Weights of a small mixture-of-experts language model, trained from scratch on English Wikipedia: 9 layers, 13593 steps.
Below are experts of layer 4 (counted from 0) of a mixture-of-experts language model. Rows are named router (the router's row for the expert) and show model dimensions 192-223. Each number is 500 + 50 x the weight over its row's rms, rounded and kept within 0 to 999. Numbers have three digits each.
After each expert's rows: a language model's description of what the expert responds to. This comes from a sample of Wikipedia text that the model never trained on.

# expert 11
router:443534499524487458432584483565423542487530500467563453536547466476487485493647536424448524489545
Year digits, CJK characters. Digit pieces inside years and dates after a leading 1 or 2 (1-983, 2-011), month names, and Chinese or Japanese characters in glosses.

# expert 33
router:453556568565390448470555436559485536506504447471515445496482496466378506480476500476460521511654
Content word stems. Common verb and noun stems and word beginnings in prose, often before -ing or -ed, e.g. work, film, support, assess, implement, financ.

# expert 4
router:476577472478456458469482491534468518468498437469504445488605485468504536513717539473497501502536
Score and table separators. Dashes, pipes, commas and digits between numbers in sports scores and stat tables, e.g. 4–2, 13–15, 0 | 1.

# expert 32
router:578538535562453437460525477515559594484455470415529456463564473497460489511638503426472522552587
Capitals after separators. Capital letters starting names right after a space, comma or bracket, often foreign or botanical, e.g. (Keller, Guy Roland Ndy, Caesal-pin-ia.

# expert 3
router:615521541562466443465531502555610528560495497445574432499551481469445481442552513455509558499542
Name-initial fragments. First pieces of personal names and titles, often capital letters after commas, pipes or "by", as in S-ir, R-aymond, Emil-io, J.

# expert 7
router:592510518520474485490555417512460574503534492421568476546545468436523491491533604445450534570546
Article and copula phrases. Function-word phrases in running prose that introduce a noun phrase, such as in the, of the, is an, served as, Alabama's.

# expert 24
router:572557517573461459397545528537491510426519520480496488518555491480476471459597507449471519513557
Name-initial capitals. Capital letters or first pieces starting personal or place names, especially East Asian and foreign, e.g. Kang A-Jeong, Hà N-ội, Nak-azawa.

# expert 6
router:559582466583431479475540505571420564500468442444534468542542498407458489510481537459492504480534
Verbs, adverbs, connectives. Auxiliary verbs and connectives in running prose, such as was, is, were, has, also, but, which, plus adverbs like widely, sometimes.

# expert 12
router:490576531561458438506515477537469527511558479477587487572585506444487547486534559475485542509518
Lowercase word pieces. Lowercase word-initial prefixes and inner pieces of ordinary words or names, e.g. f-onts, f-rozen, re-, pro-, con-, S-old-ier.

# expert 2
router:519498526548433471441583436546510455497475428499550512577493514438430479457538586497469574566588
Latinate word-initial prefixes. Word-initial pieces of longer, often Latinate words, especially prefixes like un, inter, dis, sub, pre, trans, as in unforeseen, insubordination.

# expert 16
router:535523583563474464449562404538433527513481495457618455491531495433509502520501580481525404555594
Narrative subjects and auxiliaries. Character names, pronouns and auxiliaries in plot summaries and narrative prose, e.g. had, has, but, who, he had, Serge.

# expert 34
router:571588520568443440452556455567549519494479471467549454544535523381456488477479579459489548563537
Verbs after to/would. Verb starts following to, would, had or was, often split like to f-lee, to f-ight, s-end, plus auxiliaries had, has, have.

# expert 36
router:566508553550497431415550453513514574481562489459587433565549348483410462492652495442497467544557
Biographical surnames and pronouns. Surnames opening biographies and sentence-starting He/she after breaks or periods, e.g. Robert Henry Quinn, Rod Laver, ", he was".

# expert 37
router:535527517510466347510563495516509572500438528503607471523582492405548588535631549461470482520503
Sports table names. Team, league and event names in sports tables and results, e.g. Plymouth Argyle, Segunda Liga, Padres, plus dashes and pipes between scores.

# expert 19
router:486649538580477441428566470597520512483494401492499479465575492479447499447531498418466518545498
Word endings, table headers. Verb and noun suffixes and content words in prose (-ing, -ed, released, had, husband), plus column-header words like Commit date, Batting style.

# expert 21
router:525512493498543423451486470540548519449583375495565431511578407512521536464597533534450468564511
Line breaks, boundaries. Paragraph breaks and newlines ending infobox lists or titles, sentence-final periods, heading equals signs, and colons in list fields such as Country:.

# expert 5
router:575521525563450475453522521556491545477540400415495444522606476462472468504572508505446465560490
Numerals and commas. Digit pieces inside large numbers and table figures, e.g. 12,367 or 2,268, plus clause commas before which, who, but.

# expert 35
router:503486506499501457443517466519512526492461425401506461505493469467488462491711504475455503495538
Line breaks in lists. Line breaks ending infobox fields, list items and table rows, plus coordinate symbols like °N, ″W, and "- Coordinates:".

# expert 17
router:522531510542522446351503543578542507473532442499533443522535498489451491428589474477373519609582
Headings and IPA openings. Section markers (==History==), pronunciation slashes and IPA right after article titles, e.g. /ˈkeɪplɪ/, plus coordinates, km units and periods.

# expert 23
router:556558513489463462488509491527483578524487425506558435480548467502436540518665558499473500590473
Separators before digits. Line breaks, pipes, commas and spaces just before numbers, especially the first digit 1 of a year after "in".

# expert 10
router:544537572576448450461575464554399592478484423405529458481537471471452467502586483467478456586520
Sentence ends, table separators. Sentence-final periods fused to word endings (s., es., ation.), line breaks and table pipes, plus compass words like north, west, to the east.

# expert 18
router:534453568535497459488522470538472537493605486449505424503599455481490542518673524373448469522568
Numbers in tables. Digits and short numbers inside statistics tables, scores and match minutes, such as 54, 218, 7, with pipe separators between cells.

# expert 27
router:551545558603470491475553487539524605509418507423512481546553414436513490456531575457488506543524
Prepositions before determiners. Prepositions and conjunctions in running prose followed by the, his or a, such as with his, by the, during the, and.

# expert 22
router:563522533540449465510531442492442526483547486463555402536509538476436512462475476489490534553651
Word-initial consonant pieces. Short consonant or consonant-cluster pieces at a word's start or mid-compound, such as t, b, ch, sh, st, fl, as in Workshop, Bullpit.

# expert 26
router:468510533515421456479551421559436509520430454498505392453489437499464471462585533485455492490574
List and infobox labels. Line breaks and plural or abstract nouns ending infobox fields, list headers and section titles, such as origin:, competitions:, rivers, See also.

# expert 30
router:482537584540476444536475425551421513461505471490512467464506520505476557462500474475474500511581
Mid-word vowel syllables. Vowel-led syllable pieces inside names and rare words, such as ol, ut, ul, é, as in Isolated, Aeronautics, Valérian, Grachev.

# expert 0
router:548485574575451462447558445522566545419530478479583450534593432436492481465602453499495531504515
Name-internal word pieces. Middle and end pieces of personal names, often non-English, in tables and lists, e.g. Tia-foe, Żurak-owski, Aniek-eme, Mar-co.

# expert 15
router:525509494503458473454554544481478540535501526484524457560601547434461577470592563452453448512518
Measurements and numbers. Numeric tokens in measurements, times, coordinates, scores and vote counts, such as 14 mm, 18:00, 122°, 8:30, 1,055,752.

# expert 39
router:445529561534497462465523462468510496447514389473528432453567541459449533505677535432508439533537
Table cell delimiters. Pipes, spaces, parentheses and dashes between fields in tables, scores and sports lineups, usually right before numbers, such as 2–0, | 1963.

# expert 9
router:578497587581473438414560471517536597501519466444561448512587433439493500441607498465477511527585
Personal name pieces. First names and surname pieces in lists of people, e.g. John, William, Galambos, Goldwire, Mackey, and pieces of foreign place names like Jakarta.

# expert 28
router:655567471546449461463561477582520583531476501466481481538482405450517477525537520477457492557555
Prepositions and descriptors. Prepositions and the following word in definitional sentences about albums, songs and films, e.g. album by American, in D major, reviews from.

# expert 31
router:527567571555429403443516482531486591490461494457540460544584403454501487432587545464442427553572
Proper-name continuations. Later words or pieces of multiword proper names for places, institutions and people, such as King-ston, Williams College, Jimmy Carter, ville.

# expert 29
router:549583620561485458476580486529494557478427480434489441487547492430456466472480616411518494537527
Descriptive prose words. Prepositions such as for, with, in a, plus adjective and noun completions in expository prose, e.g. decisive, special, recognition, detailed.

# expert 1
router:546535541553444386468594482525556570515484464446555442491567494493509494498576548425445457492552
Place-name initial capitals. Capitalized first pieces of place and proper names after at, in, of or table pipes, e.g. Gold Coast, Laos, Leith, Prome.

# expert 20
router:456600550580454391514520464501492600481502487476540423588558445475455513503567614401473565540587
Institutional title words. Capitalised words in names of leagues, divisions, military units and wars after "the", e.g. Division, League, Cup, Infantry, War.

# expert 14
router:490559527530431460505569488548487544412464414470498446521519470463483441473571540419461520511571
Counts, ordinals, sports nouns. Number words, ordinals and counted nouns in sports and demographic text, such as two, first, 34th, people, million, %, team, game.

# expert 13
router:531490500594495486492595429555426562523531475457507453491576455472515467474463557429515488545525
Function words, adverbs. Articles, pronouns and connectives in running prose, e.g. the, that, his, was, and hedging adverbs like most, rather, only, in this.

# expert 38
router:490553528523486451452518517538498522475492487499520448540547485459488540440654553473403520562518
Digits in dates. First digits of years and day numbers in dates and season ranges, such as 2015, 1999–2000, plus month names like June, March.

# expert 25
router:497546491486521468479505483544563485513601473444466496476569460482495527456773537520390479552548
Table numbers, coordinates. Digits, dashes, signs and pipes in statistics tables, year ranges like 1989–90, coordinates (°, ′) and asteroid designations like 2005 NT.